Experts of a small language model.
Training: a variant of SOAP for the experts, 250M tokens, 3817 steps.
Below are experts of layer 4 (counted from 0) of a mixture-of-experts language model. Rows are named router (the router's row for the expert), gate (a neuron's input weights, with its number), up (a neuron's input weights, with its number), down (a neuron's output weights, with its number) and show model dimensions 0-255. Each number is 128 + 32 x the weight over its row's rms, rounded and kept within 0 to 255. Numbers have three digits each.
Before each expert's rows: a language model's description of what the expert responds to; "comes before" lists some tokens at least twice as common just after its tokens as in all text. This comes from a sample of Wikipedia text that the model never trained on. Tokens count by the router's weight.

# expert 7
It responds to: Prepositions such as of, in, to, with, during and possessive 's linking phrases, strongest in "much of his" and "some of the".
comes before: " the", " a", " his", " its", " their", " an"
router:190113106103096163132163152167140156149091131115106126129128189082147092166129111129109133160115145170140153066138199155157124129127148178115126079158088090123167156165139155144115188097106110093102114095140128077080128149162127161195146139139133154130043116173149121132091092113116181187088165099134147126146115074129098119218145081090129129126149068142160121135140214126166119077098120102158175160081098163176099144133114144088144095132074123166114151127088089177131143164147128146136076134120079086093097086050143110134122086156158185169124126096101142156123171109151138050135110139154156128120126150110139112115144135059074155130160086108093105152150129174106115171125149106110102151107161196122135159139063163073078153132229110118096160113101114127169079128110108
gate0:086153127090083153101150153069111154086145118132102081164088082105135086180132172154119138096131092104172142144207106108105104106085098106113131167158127114066093154110097181103118121183161121138160150071107121114133104082166108133077123124081145136136145118082122162094135133083140040171102202174167128129102100131148086133110086127164139130134127096099143092138132111069199167134171104124154120054130161155149177119116140143129090096146185159092137143113109067133080102116144175152106167168131174135099163129113144122153128176113130181093084121148113126114129049105108131128107214166113152183099134143166158194177203153117108139151109120131102151104140099128083085156112064097178123190061132061161131128121149165114176157147110067104128119159135121135142171127098097
up0:177182120148208165163118160143147086133147096152137130090106159132139174095161085110159136130102185130110103151084138132114147168176138141132179102119109179134172090090135116137119096160119156087106081147136160122151175204113153144168129202173120125137097134115127134139110142144118180117109118095112149103100146124143170113114174156080113120128134105144113121105129158178082009172080124142094160106157125183133105130134074076145145159111049092137114105155146163131154143117103133073092077123132065139160122080200117129115080120156157088115119122145073166156173142143136129116189075147147108082163108103112112089064087052099127169088121117107128127115065134141135141071147136174119129072180149160149146091149101099101145083114102205151141126127098122093139133195176194
down0:096109138163127119139161108133061183125121154153145136083078090105140124075114156161129146136125166145150072204153108130195071099205020118154107127119138102147151142121140103093145097144110154125185121168135086080131160128154110102168147087119153146147141059141100100162057148174185141134190184146137086067140120128075227094117103148128100134086148074102130122157055105078164132146121143123147120151184075132155098118101134148136094117134141185103164102153133088164149108134114068133138152181117115076112134127148152126070074152178121135110142168093168116107066144151116110122088125169163123157123158078108101103106164144127138124133134090143097110176151143130137163118141203156072118147193107159162113118085170092102150165085146105159126132099131125138086156153147079
gate1:139101100076143102131140144171155103126114093108076111134141120134124123147099115151101150126121139131136151133143195109148129100134143126143182147168124119128078131169112127139097171196154112082158104149108155090089191114129118137086084122121111144125120095194097161096091166117156167193132207133110105162117134115136126140154033197124252131115122109145177132129120091115121131098025166110113117121077165079138091176093112139086100135174152126112114140126113152106163123149132104185085156095130140153112147099038164155188173147148123142047130128106107078131119045164122140183152144138109154163197154123061120149122135134117125135114188060156108122147225119096170079113068136124152122114104105143115117175131126153127126072111129117114142072143102131122157092124146103
up1:220224115078169142112129152114143139125110127116085097134176160087103151168126123095134119161164167099084102040100188098118148116164139107135118113148076147142047200102145146115111129103119180114179100140119120091142144127132176116128094089125078132115112101117120189103082152140143155105165171156164144143089155133165111085143015144126202084096135071104128039140165072150188127110117109132167126099131093084114138125120135195090111133153190121147107133134065104120099135151145114162127086089139163159117184127066141103115191151139103124088128097085129109124108158134108110156101126179162155108133162149127132180112113117133133096177135107103081147090159127103123117090133088171069141094117112188157121144146144190090131139116093090132143162150122181131090122124161104
down1:102109118153149107200129155097124106159079109120109117130099140184139184164153120068114119079126141132157124111141113074125138176131143157105137112146096181153094143135165151129095128106127125138119121130150144104130141090156161119155135158139164173170161130150143123185132159103124107125174181153135112170127157102156114164052090084127215106206137142104095090125110093135126099156145142087122121159122146087132162119096123174110077120176112126107096154126145114164078128153100087125089120074088091117182180198094135190179093118084102078070118070073141139110115117105111045112157146125093171208147100161157176132162106097100115093110152071230103191096109103188085129151150129174119091089104143093136184132101079146070121148131154110181098124075144132107149129149116174
gate2:155146114118137148116079117128133122156116142132164116119147078089149148121122157100145130079064115009049139098140137147077122148152124091159085163138138140148182094183120159125106112119101157108161095092132066152058056158145141129112120094140111164128141092128150094163075186162133190113142116149117135162152088173122167103131107149163181120109161098126161115085138147062125094147068137151108116126207139151177187036058086095090134171115189140130124174161135153087114179134101155117117111112048135129139108126113179142111118128096138197151103086129141112104142117118141105124175114159147134139136147108146129135149133097106132099119177134122089100129107136141119078078155099106111156076128087195183126086136180200136181132107105186107123172105160136085122127063160126
up2:154138115207153164131188151123091104065152142097154130170086156122142119134119109104158108164093108167087114153166078127173105122150129134084156169113103121113087148151096090156137140177086158170080141107134139154095145083103080138111157117157109112123102184048120156143098112180067161115139125163101096206168169182145135128125152083098163193129135087189102140150143101139139106162123116124090126174111101142131078143187153112145128111077098116134109156109153106134091145160124129130056115093128129113155130127100104094162147067054115068113121140133140135209167171097162149158066106158105101132175125125068102143108138104135184148132112137132125216123081138072151180055124108176129140155190083123159151125058142164088171087128123148131091124132152063186130134143141148
down2:156132127053072111106117140169173166105109159118157122078135134149107133107195077091094094119159100098097134090188099081108155119134156118165120098094115098137145115142161114123179094036101146101140154157146180116117179183093198170169125132144197086139108146114180102096112145107168153120166176113149164061167135132098155093141088186169163114112123138099115137105151133113109141139143119160117160099195117148159143113096158103089150112158097120113113147093174159118161089139160151091180118141109095097124085131126144128092081124216104130144091123145131173123120120163130149109135140090138121100101172170161130128075118086116155153156170137105133099062102141127109140166118146107190094057139183098040176141130083141170050092140095126192101163084082097144136180114170138
gate3:120195114161144121078137160133132129137146151079129150099072081143153098148154067141126109157117124091133130135052124121126130104211121107120111034146111126133143169148094121120131130113085097065077158146148164132108175110119169138156110106163165177177142128115134188188097153131128033122163151123188114120128129138082077185087145104127191099129117103044132089198092128096138211107133070087182135140119152100116110110080141179111180102121076166094121134142146133139104203141119165121078117139106118121146114158096083105089116092134119124132133104129138101096120131101103120065109148172125138193133140196126137126105158166109095101175170096104097117097188077153131107132175097145098170107112138110153134137198083177140098147110134156115145133133132174140130080078135192
up3:137130097133150140096118113102130160124113113118155100163123158136133075176164162094133100159128164071072147127113149162096113166157095029141080110152126132148132065097107156134126145097065106108117110177142127098065159110137133122158105086113120164165136132112124115143128141120118186119188118148146084118057129088120118077130187112132125124128117082123146064135103127177122171158164115154121125094135164076088122102151170139094160108103123120161154097136118049132121179118161114143106110086145135155094104080152127125109136166114103077206124137106166130125135136128070117059089157162104142148178135140147090138128207087147148081255200154119097091114126075183112092173152144195141090120089093115143085156171092150154091145099108144123159150138146210181108142131177157
down3:120113045127083128165129125069119128149133111097087155071130127106150148081151083150183072110123176203122076139088150160112132145170097078162125173105168135156141133143136073118122117143117085182200105074099159122180159121092176191089144124160184150176155152139156171085103130125096114112099079149143130129119186066138101168141133113098123142103142114155123126106075120083111102123155132111123147149110162150124115166108048165126130095120177112112158125112191147155100101148132069103103103175130144171147105127135084086116108140170119191111149135114155104126191172136107122109050112161152146149106099165078121104146094138133149200157113063126125138168173101110075080112154170113172146175120104105207145112146127123156094135145140058076200123146133138161123125054122112
gate4:164166125091127136098125109074097148128137090137142113165127095158175096116128134098137079120085148158141056105120152115155159120132111142135145150136095158140112193106136138086114142106116126107102088178144120163084179105142089109228135145109122146133091166130144198097156134138087153092141157160147138181121121089094175100133070147118121135101133125156092084095127123086127111155132126148115116169141089142145147124117198066189102141097163117168129147168111160141066075129132150144154109022113138157141123151095095123161177065085178154164139084146132157179106161068116096193116096132109142194086116078162140056087143160040133166171101096134141112132171153159112065140154196150155145141067138163148137103151140147109099149172219125102167138139097148082144130126142166
up4:130132146107101147114136128122099122116135136150167118186109133166136101140125154103109126067116126151157108090136161117099162121119100156136153164115148110142139102124116138130139126079107126094139093150161151190000181166128125100203145128127150132185153106135104169145112097120109142118177137112106124195124086071135149115107123104112075183096136142213117098116103154107107141178098137133133107129149087153188133101116180033160123177078104118140116132096105072172049082096111102100120157130167144122122139133108088146134172155127111123189130105138104160207104158067110128156138140129131069163100122142120152094137109159057151187082126146131064135113204148141112100122087173164157110092115137176125131121119101075126089144174160121071109106152118206099176202179113092
down4:153130122161152139138122115095176092133108033111133119108133118135162150127132104120149142121103162104075055149125131151151109151161172103089113203141171082144149148126172169099131059092159140071096144117162174147152171134121120150161091131154128173144069130074167070085176144182132129183165147135142125143144114168121135150158118110121139181084128164104171145138207178181112142116122186142077180104079172088083046140138074105126164083149122109140165160125140117122159125155103141130180138065084114122135090070106132101139105051155158134106104186144146159106096107121139102135113115081193130119099073110104138150153083115130083143154118092109123209119152062151153105143103125071083127118103106142137173137157109165153135062099114136152184144111187159123101100097129077
gate5:096121059090093136159129108112157064104139111091120090161146129133175112173137098133112085130135153098129130091185136148108114186102157107165086120148150143140106113184184125146127156063183150087143127140091159218126131123139156090164140157164144180145092132114114201132143153104163171112196110153126195154108153127112149157165142139110191133098165112170151128073124133067105134136159157101094105136144120116153107083144103080058113147177103070104105145128056132112170127133066157154079067101143148114172108127078140137136139115140113148167161079135090116143134160106134111240105143185151170170119123144146128168196138104102129166132115110092105127103067116150115022151124150092136119080119119120145135120102088140075146117081140134106133172156091147126170182115124063
up5:108117113091146114155116124057120150077174107110126173166123123096168116129142157138141101135150122083114129112080166123150173098239091143164105163098173135131184128156142111129127157139113111127146154122141157158138090128106125131155183161192142173147187173151110121134146126141104160135155116128171115201117156108092062144123191147153117171112095070014114093128105186105146115142121112128174152119172103146150089109134136130164098134164151152072126071152068107127109124142136147137111126181065140066089145166120095132076136177139097133160108096054129152155150163106121123137042122076170096140109099141100087118102100073112084116116113148133129127104126131080095062122161108124074202088121109114137099123138162133108099120194139129125163145146107100164061169082090054
down5:156077133121107139151163186145082104146120109079080134147093132143108151149112142163135112112045077168189055109104145162168153169100119121155133187109126132112135167104129097197140137065168166148142144163135160160159118086105094152104095120140111211128096166166141151136108118176134062069113146160176125141187098142126157169120082098155146161106145119091146102064120161108133125117181143172139091093165048133108123133119093143127127122142094078055094145109122107159125141122079106162098063152080189115107134146069131126124127160128104174113166140181144042160118159079149175128107165153099133158101091143187143151113140107085116156118163149113097130139082151117127075147140113135147145139084122157148091126120082169116118103101161040075139176165149163175151128119061136
gate6:115083149103087141124146104141179171098139174119137088160131125183126133092116177116128094059137131074107158124146128141169136136099081109098108114147142124130042159142115162126142129146104144071154147138128128054142082108089126128192081137143071119153134163176128130143145157169101086141114122136112098127191090124108153123147170151133190120138188144119127129172144124098074208084132142164107065150130110109152149163142128069109109132196138157085140097106135204204076125112147082090201156095138147123109138162121116095145174080146128150186115086138114122126133136101153128124039154168171113142138130146139118074133097148121115141118212111126079136107111114126133104220131139084118190158141113158074075135141173117083167189152075133115047138108122136085132116128193122
up6:171133126112095187083153129132149136130161079172100125146167119030120133145126162153117127163137115192179098074125169158149111114027153133116111140092185117079079151111140149081189143109128128127124131107120155136117116098095088102112193131048128024124122157119159151140080096053133225148152104174091110117180095142166092130114143136121128167131090156161140133094160095120164119108136128123107113082137149135125156089122129159129107119092155135171112136096182106138146166199173156156060160107097146094120097091196142101140152165152142029154095135165148107144143081086122168157166121063117185128104151170124126201113098124166095142140063097096125144123149121122156142063085126150145139139146126130118134130112092175094122125126142110082149103138128158155152116128128085
down6:100077126167125089171146174121139115180172114174098200181122157049187129108156157073141172126132108120097142110089084124120089156098171103132098149122094120109139129107084100121178118139153141151060104128096123151116136096126059139088189080154097130114132208125098121116166130162100115156136065161099097081120073131124144160151163144121099172069104087141147109131132169144081099149118121100159140108093145167112166164109199102102183151113134109195173135135132097117100096150109185111104136144153124120140151092061154098132163146128177175091161128178087128095116079199113194111123142089114112082052087155204100123112081101141182136110111162100214108156130134058166135136187117131153150165080122117148133096132138101114078093141144121126120117120148128121124109148094167
gate7:112111097128150093206152112119142114054160159121093112062092215115129157097127187167129103133111085148115168145147125126169118119091142085152057120112094125111124155070157160120100097137063140184137120087124109128115053124077146106076151077137073120142135160118197101193128112145102131172174183132103181151197124160075206086114112173133115133166135135131137121127116136121081158151110116159100099146201152110102088115184149099187137138139169141142125136105106129190113075184118069070095122137081147145122088137127147121117102167141096142134107137110096100145117133128145129190129128138162127110110150136095098092188144137133092137091141109093132160090127084114120128098164079039128132095088101115122154124164145083143141096163048209150151127178103116144113121107168158
up7:110130094124143082154134149130075109102090098069140132161138199169098125135170146116131188132137081124134134178154118125123143102132185143120112134111090144165131150104140134166091080112137097178162127101096091165060126100136192110085119093144122120142151217073177145139162093059087190113136180115166112107107168130061142105168096078178150189131124152131129127133059138109158129190154147129108103141173108116119109043123168143183157156134145118092166149162107110130091083071110120139116113103037098169125091135113098176129138132063083163136168126099151136100114150147104092125128116127091134152152077126134157140159137151145121145084155066168130161176125085136173069129146071104137048132093141135185153085181109120139148085147128129138152079094165156091149161135138192
down7:154093153058130126142094101092124145099070115147124047110110068126100113121125139162074096171142215169116080174148156153135095189085128108144170138087169148186132114122143130131124080153064114155159098116097102182059159151100113141201144096191109131140099134118123117161141117142117175202182164118107134168138155121115166087106133136116147126115128112141182102150088110155119175163064083160135083075162157099126142099130113152154119164121145157142119119165124099089122096131164135149131113121114098122118103167127115164070150131141146110173099171174143133122128124143110162130089093152076167165085126116148166110086062163073149142164167069099117111102137103133152096187087117137126118083121055109212123132164156094123126065131071141154121114137168167104156134131223187
gate8:106128131093147128066118132158146079119101113108147118122186134182148116096155205109096095121118152058187128130149115102213052148125156096149117121142119141089134101122135078144093160147096083093173103143133097093106117091140149114148136092074126114124141174099138116087148146141089156122149152175099175148083085082136134122132129133119093175047117159224204121201065109202132126091158157128135062186115149125077113118111125129159126179101183104119175122111094168129136185151145125086098130071125134133124126133078094121091107178223075153089112115162098115137130147158070125138108171117159184111102143154096121152085141128102151153164163081123153125113125147111131085177132205108149133121105116114177150151159135157094163144166112145121131118119150120197106164147164169
up8:135169132126126136158160148129112118171121103089102167118149112158136128113161145125035140175098133069164142115095168137194100104183114154121118164152135207141129152118127108120094180154100103152135166159156101111190108066080137115144063158102127143107144103118132117097134132118110092107086100146104164138170144079135064164117129138139100153142123128132138149190019075099156152052105141105116103151132062110164097116090172098174112187129181108108129116107169183130104144186105176125095151104134112062163129124042092157072102128197084150084095146103129144168115141127163104143125130095163159124108136152088115155052123180103131178098120040114161122135135175114085167082120130162117156127135117119134122170178154109108135127176164122155041140109127090151121135093143125
down8:089138143088127116122148112133101169165108140120172109106122132102077144153062120097186139093130183108065086154124085113087103156179048109138079097127075096141150133139117209085142175121129192112103067113086160136097159125113130143087147046118118141099169163146107136149076194167095083123155112146125066196089135097104148073110110151164160149149116103092141057134151098108100119101143209204096185127110095171127147152092167121140096131137064121179150170153155136141143109091144172198188168188079123123144119158112110103133158100136118110120116140148127132112101114133137184090135093177129176128141117125112163143055164172093109076171153079150126111148101115118168128159152143135152171115168109113090136127102125110133105111104178120153144088080114132192154121175120129
gate9:090149154124120177097134100113125126124086156163135109146108143138131115070089173095111150138125131146112127095134089161086194151135126131146106092103127105120150140237125114123133121149148029096117079110124118154077155198141084156134121114136123136104170126091133107143119120076118151194111179170131081094072110104116065063136164128151057152141072139113166107083162157160090190076087114118160164170150114151154135083194103198149145081148148153137157094156156116075145144117114167154120103112123082154073154149192145173117134137161157103152100164080141091174137149154123121034095151118097179121183146151060173162102127113098095189127120138101157129118181170098154096111078126119153089152133129127148106139100106066141106096164151106112118068148111109131079108086103133
up9:169158053157078148111125158103134077071139134142148124092129114121128142103088123148162087176128133161142147108117122088129100140120141149102135116091107139122130094151148139135155149103099143169215127096156098138146116127104101118138178104160124082137101078103162146131115147131098183110210190155134085117187140165125176116113157130124169169060155139149120104130131116138087125136133071112089075184138138083163166137181148163153155156128166136140127138113096101088090178156066063117100110075155128102106073082120110101114148096144196070156126136114165164170149166130098099213139067151088051127175219171136114106112146103133131173166155104135067140072145139088104176136111063149098161096092103140162128123160129203144097176120103105087078148136137130134120064137157115
down9:137154107135094149140152128080166137145122184127137152195093164143136121210109135063175091182097092126060183157171113131031131112191188126141090164149116122160130149097125158089155179142156157086084138086130109138175109101130143160067118159153160186141131177052101159110054091102102135128167161130126134154125130199128108182123111081128150149072120067107127094086141092136130076086109072157117131113117173146168097130129143128188089127156085112115137183192082105090096086103119169160083150104095154165107130118103133136125126155132145139110083133179128151122165061152137140129145140155116125104111131111137108134173121138097099111131118091091146165165130080164153089180213129120100139100176122101162149138130104081105090116122142135119113116112113227076132154133107115
gate10:172146115131099199135164131096107096164158154123090137114143117109144093150092172139162155136082107188145137151174147165188162082103118118128152116091072130131118134125089121132147115150131144077125094118117113177149136195126084072091109129126114095106123093098139098117085109026140119105159127158111131159164068142120119089136113141109120149092104142098148113147172123151052196083082069159123141156154096168160146147174172191249125121075181144166131130121159134135106110110149144078071185090171119150125092112175093106163115191159074102151102146111162106145134126161088141094085107145077117170135167126099170081163141095056095163085124095150139078161199090149133175141145100172072119157132131163103092131162178163144099127117100122101121104131098143154122107111093145
up10:092134133127164075090116118149145149136186175151136087191054132150160167097142086153142092105183153084143111094066130140110132136165108130116119121117176117109178104147125119107140134092083096190116092126123189114090106105103151161119135145184173121162114149125077150145140137161059102145147095149122147145123184099138090122092149168149159146190161120135132158132135106139154094140120176147112134180105159146068121144141109096103093149173076116089102123105106103080206164159185087167083124178124165118142163157119208099090123061061112106133092093136115144166123121098185128118120154067163125122099113176146114130097127149095135085190142108091063158088064127109085091119078147061148201054129088101103131140102099184143115142191154122121123110154100153178135116143162134
down10:145119115121154106132128138123148126113122094138150072107092122078122154094109118191110112104156140157109132104184145107122103126145182121130128110149190127117103077146134110144076138143095135104075079118094132140155119203097143073169158115098127101105105097120114183189066131124182142122142197103061143144112097154111177171169177146141085155105155111153114136117115122171113086158170144121109024184139116104118125138080160166119215113105083176102095133101094098158094073172187169137104134139094100165110113151183168140133150123127092107083155110145134180212133115137113133125086155148179123217155126194063137161154094069131169143073170148112089080107084127096124140138076094171127155112165142117112127136043145129129185132142101144159149153119106109151102140162155160
gate11:135124138051160074109145112114157148163129170136130165121165148081137150125148097170121142154069117149104125186131172166141174114172096082079088094128093130085140172095065121120163185173117088090125162142172175106153137127100106164099157094147133093162115111125125115130144094059153104135110184126133090157120126100144074083133170121180026173134091126140163193124095095096125136092137117100089121082072134083133084183160110158121142102183138161106132137095150192125096159118174099143181151190076161135148125184141122087122176177162121133142128217091130125165163128123121111097073121128114150114179150202123101185094183172086111110130128157097147087091158115046097104097157155159114148163142120149120156149133148130163110109114155161123084135151124058137129118123113152
up11:140157148190145131111103096140143078130167132155132068116116168153144139107117105138103119145175133090181181061125088138198088159056163115248177107111163104199129129181185111116138121022108129150165096107107125195096135163149108123119108155118091138123131177132128147130136115126176169107171113130111151112115112126163213134104124167135205069097156147083196092150140116191086144108103171149112156159105118131178177091129165100112106147098158139145130091100106145122178115166134140123085113104199097161123148062145143127104130124124128128123138102111151108113108141108109140085156154145164142158125130149101168160127099069139140177116100097107094170107063098147160131126049147109129184094096115102122077135147107131133152140119115065097176090118102142177096128171109134
down11:126137148147115126084199140124149095156113114167145081133136131137168143135180118120073092133121105105096085145133088177115146185156169114117144161170092154118173085100048143110104119137128120144125098142152143089105139051130123133115147099185125102234145092104101145141155097151102136184123139126158063105175148143115087114154074099134127112150092171121128157118119082110101135173134152146084091117110104110112143138168154093189104144085145117100131175129133137119016137096149131142106168149131150113123106145110062126110172133052166116099148110123132105157132055110095157175205142138175133149201158120169131137087054161112172112112167083141151137136101094160076051138121147100134171132160142120095125138094130046111128166158158146094177081118101159135114124195185175
gate12:060091086178122101148092134155135129107147189104138112098092095187153111113105101136119118096121111187130145096169153156115099096151126120111125083135098114096223109155121124155133145073083122150191103107106123103143125128121138125119135114215142159128180151144126137183122209154191149129173056122162124191080170104130102098160159115116095148115149104152101102201159112149110111136150147140173147194110143126108172139142095212088112100158196150139160088111113098161155123153118139132123090106176112110082188150187116113094166132112136056142144102130124152158109154173122121110161140084109114098162165118147143167212098112135160099110126074145142187118107060100125169135138117133116059085145130159078160124081093111082097112141107094125092165125150133179082165140186081
up12:078117146146138069146070168169147178183119041116163116129072093132104122187157126116080152098133108128102085079120135135117107156104122096163162105202166156155145120171178143096123101089107092113123126109107094106164177129174186105140127124142119146113123123170094134129098191138182093156116185126143145129119139097126122151151186136136144095161122111115138117122161152120150116092072175123159134118112161068087159102123147157112171080215082159109140159146129092108133136143131099167141127174165103058091164177105155132093208148118103185143152153086141026114095132125200129094184134144155185118088127102083154153157097144099134109097140056116114151133178080139101103219082086142145105138161136117097143161132056127100106087138142090127148122155128160122151136124153091
down12:104117131148110094153099154127134170110131099191123132101172160162068119168191156157093150175149072113139116160091198049106038158098147111083139103163072138126153097099133098108161104126107124120187144128098152072202172134111129091115144119076150138100109123120088121141093152093112130109139167095148135131104134079131146088128124116175106090135118181110055155110107098171164122183114099098108176132162161133090133188166151128120127149077168134112159113155133081132181113172157084115098110159077223143169128105141109160155135127140122089139175164095132128131122121113028127149149051120152131164139154083130128162130146084163191140157110121180119140075135104119136162175118185146168054133078115065153151156112111089095147166123127067086156119104125116122140145170128146
gate13:118099166113155152142100114167175075179100129155124144095126172098154131128107098122126157101153095172116130087178119120180178127157117172105078102124160154149169201136111133123169161136175090204121093052129039149110091174170101150069129162149111148134164105094103093109101102101160205152117159133131156070085129099187141168174214104108108114082160129146155132158117152130104137154077139121151198095149103131123080101153101109096141115101176156158090076110122094096131131129097120106146086149119074123131161103143139130131153181141159126083192154068117159091118139150197121139090088137119116107120164130149114151113059095103133124036068112127138132140155152141135130114100173017106140175117109125136110117132113177139103121152102101126131139120127148153176071158083093
up13:125107125111155106085176091181113180093130129118174110131147153161083146101135132133097128142144125139168100097086151112069125136102089106164119125139059076116091174107101106141128145213178148113096161160118156112089158118120123139122143104140108105119109134179112219148134160206093086121088099142139096186143135145112081152115061168142095079127112146137115115083140115135139146125105083127187095111078100166109113132151092165141090050179116093113142155175058170159149136102129142183147203057126178228116102189125113147132147141119107153155122100122112090087114127153163086187123145091117167074123136176125134125135125158122175126148143114130126159131094132040197062118140147129135119147099173200136140136112126126069152127118141133115192096077128088092153166138150114
down13:173075105162096098123139119156110100074133074127179085134101145099081099212109133108074119139125161074114163050133117128108123150138089157140091160103101199220081117128090113156174089135133093120172115148133150141134150112142157025149125080123084126118165113173082137175103148089164117145131119152109138160169076084089138090139104133157111119098127119146145048081122153114054149135148131143129110136145126055100129119134086158110191155147125121106130131067066073128104132203187160148139142166131138091163128167141097174112091127148117118180158125122126152128093132155101104105160114129149168156161106131071161134144161077063155160149168147137173090117128099096128148164140122133125121111184198111125119169092120158125119111093147130165136128232105120143152186108149149
gate14:119118100169148095108159111100125133132114158149106099122173144086158167178091085136146123169131131123189175170177101165230108121091141143105092106163161108089087145142163117138140130145148116080098115097098112124129147123086087158152066242118080132163135139118160131168174100063153118122125159139144088191096109141132155158159163132108136148055135083173126177035122115138093138128080164151156116183154104139135151126138194109110124102168111092157111161128145167146149122106109107102105120067110143195158107109130150157154101117103180126145135122124094168174197116072158149179122086175123096074124183160095116155171154093115129115119134087123090137141054084064123157093055144132168161134123106151105085142122097122104175148084177144113104132126074107149123106183098125
up14:089132136154126148107167131140142141164122144139123161124097123066120117100176188180111128142096097151119089175094141126105125171164126138134160071163071152111136123130113145127120109167093112154075121096140175101121114080131140167153151082125132097120105119120144119138112107170130159111037130068142129120129146156084127140140120135187072138147097118058116135161164154116079112097117101132054148168069143080078098137135182163125125154139086153133080077131098162117045088139157173137171102140124137067139172154074076064159150130117177118110131096151183160136097197207078111122151070116157099072139105148173117079085077190120146145100171110178134120152105128090051128147124127101128159143118134102070150143176132187178101145084142131148147184097153131107187125131192133
down14:106149207198136079129090157101082124141114121113120133162129085132127113172103170104136181122039121123160118150178157144180075086148149141111189138106103099150189114129150136155168123166142080105127154135135159062154078148139130097155177098185125125123116060061148145090072198136164139148163148084135119135188111129144129103151128159125116142109084196164112141174149144127200179131106122068135097136096138145109102170170144107113133135100153101163113140107170170189143147140114099095138111123169126129098087127154187153075149110116174162147062082164109136125086145096121171087148161125043125152169160141094098149107144112143054096116103125145141127092078118144092116116156129157061161100120114145080151046119106141162126088104152097176131139123073179079128109122119121
gate15:145160166053130135117164111120141088084125107133108125175210123105109134106125132096109121113153175152172146141161129151108139181104155124083059176096104139033090127053179149137126141175131130026120129133125134129106114103134107122132160165148083080166120114131140179134160079113097108137074134151189112156149149179092089123159136137104128087124134118142099126109132111138150135121135153165151089052120122185082169152099155115179142164111115110128117137148079090124127141146158148123112109068227116133175080149082074085131147131125117083117105119160136184116168092082136135109096118208125103146110108094141148155152107138104110174194157185126137056132058180103110089107151099206122157162137096143138132104135167111072123109150104107124158052145114158093083144154148156
up15:127097092129107096049125169185072190106144142133124129151120192158095145132135117103127140173147146130135113115135109101129119162154082136168188068133158152155173133153161067135103096094108097112076106062113143132112130158101187159144080144178122154155099180124118110134131157151148149182133111138128101144110179080134112118162161145128144115151100098055141169178110100191098129047121167084072216206116123082133095097122149165122119133206109152134151112162151133104114111081129133146089109111103100158105152103098160134109113169132168105136122151099119164104099114200141135116153147106184183155155119151109130160138125078157180143124136060154146156140092092213127107164031136106170084087147128132109146139186054150086101118103145127141101145141144135132149148078082153
down15:144096119118145125125125096101148117176123147160100091088086163186067069118166116188179117131133176141087118101147099182194143147180104113122097160130124086119148105120111078085184147088130104117109085095125114156129158142115161139118171104131151145144053135160144121178146075113088103151135080153140166120146179171093160077139129161130133117094100120144174133183195148139104121126092187088139137133178153126137155119156090127160119096148143121126123179155057140144094126102097140128183125151077116134152091199116128085087153043089059115083140148127093133154136076128128152141098151197095123118105131128119118089085101152158124111122161110176062198100156164178128180124221098109158093090149105152120092081104134089131156156153111166082134112099081114141118184071125076
gate16:147120146134143130110154116175123182161102127111159134125176139160150111062132145112131140110127149101064127092136171176138092175140122094155106128144117131109103123161138147157140122249214120104157084110103098148119171097139146171151101143126126117124121166190151075153105108108105114136147116118130104177185168094158157144164138164163120172082115083239144135126131125127150125086106134117156185111191123120126128086158212129085129162108059176129155131141159133153100119098099128072104129085093107079137060152130155170105068151125070132122169115066160076084117133111181116141087071191121126102088077113138130089187105114096135171100115131130091162139162116113133070132139132141132171124111122174100154140197115116091128155136146124114098073170104093158077094082075087
up16:159161119123136163104155131116144080107118114149157157125106136114127105097141121136098160158135155180136130101066152146126152119170118077150136136129128112111085152103119115162144133098106162193121115162129169109086169147089074138158163074167110142118078087116170086126148067080099144100091138094123176144131183141092158144186119107129115120134163113160156088159157104179099122148102135119093147197184083145110106091221130115127133199144054126130135048105113109160116154100129075087158137167158111184142125129137110079168074131088076126140118150071157094118138166133140125042104070179121102121164131102135127060137149103190139084180168170120129063191108117120120172156156196165098099033127165107141117165095178107129143162087171144114068128124136109147112155135152110
down16:161153147070117154151098135131096115073139130149113087126088106145108149144142080059140156175133104082138118172128131091127192025105120199124158130107118127134127119135104128159148177108101160152109199089132182132126137173135150193049113150096046126104111139068117170119078109168103135126080174121131112150088112165058144116177149127124093139108140188110084181103117097083134097167134171149141093125135100111088110121098088157165111157154141107158133152169101148108107140121124205140146153119132106186125135094180130148103148121111148130111202111146136190154208108129087108162135148075121109121098152092113156161142137123158111155099153179169101039146095148163135210097167078116158110134139149143098155109061140066120168115157106075144136135113111081106091152145143133
gate17:158145131104098124147112105125093086177170125114174133167139130134129134124124115116131122181034163076113114115100160132133090084134102092149161221086113084160148151133214114142117182109110101157202169177153166149124141141084142117174148140129161170112149113174167137124101071129106112117163176137108145159110150072127130166149130092119117138138101106165171089145095147112120133097148179129146114168104056085107102108108147125081122095090138134101144124122164080144095079142157101143148133122079141110098091147101144123050120145158045137189075140102134162096108100104147104079091181083105159139101078129046149106059135183169089151128144144124101148147180124154154100171152198128057133104123137122173153141087134069144144127192181144135158162151142113149106200113154124
up17:106103122054106078088119107110136094076110093134121115165188048145119152141147140120133127131185111119087134121166119125125079122117078107168110161105112065134095160174164145114111150155149131112175139164084172120203122136108104113155126104102125142127168064097149111118140111079105099163121157111110128125113145102076135153126145157130119121135118110199143106145137116087110155069108152155113129130125092120129140114138185114129146152096118147080125133130174111127121112118165146175108115131181153174200154208089144107132207207153109111206124136146117128074098088060109130077096167136150223150098121100061126106116101148138083129193239136115095128170145152158125025135166116176154123116115130143112134138126127087165086185141147104131184118096122163117150173093156112
down17:125108143112166161093106175128209140078139127104121201116142111145204159120156141067114177092113114102163087106106125128103177055142061158099088122126139135102123093096079152173122136133123118191147149129164144081128127097044141163136176116144168131155092109135110146148187137190117114188128093098155089166165099083112106174135100071075095160164148171108132076166076137111083145161110105144180130121132083225138128136127155085186116119088141151134181094110140161135112165121150141160147081096116136092139164074127144166111092142142117120126087170103093129046164127156133110155152174095070111139084140145136177132091122142082143075140100105141134101122127128152097149120134077115132113205160135147112162096155111140100143184157068086158092098133119124140099099197135098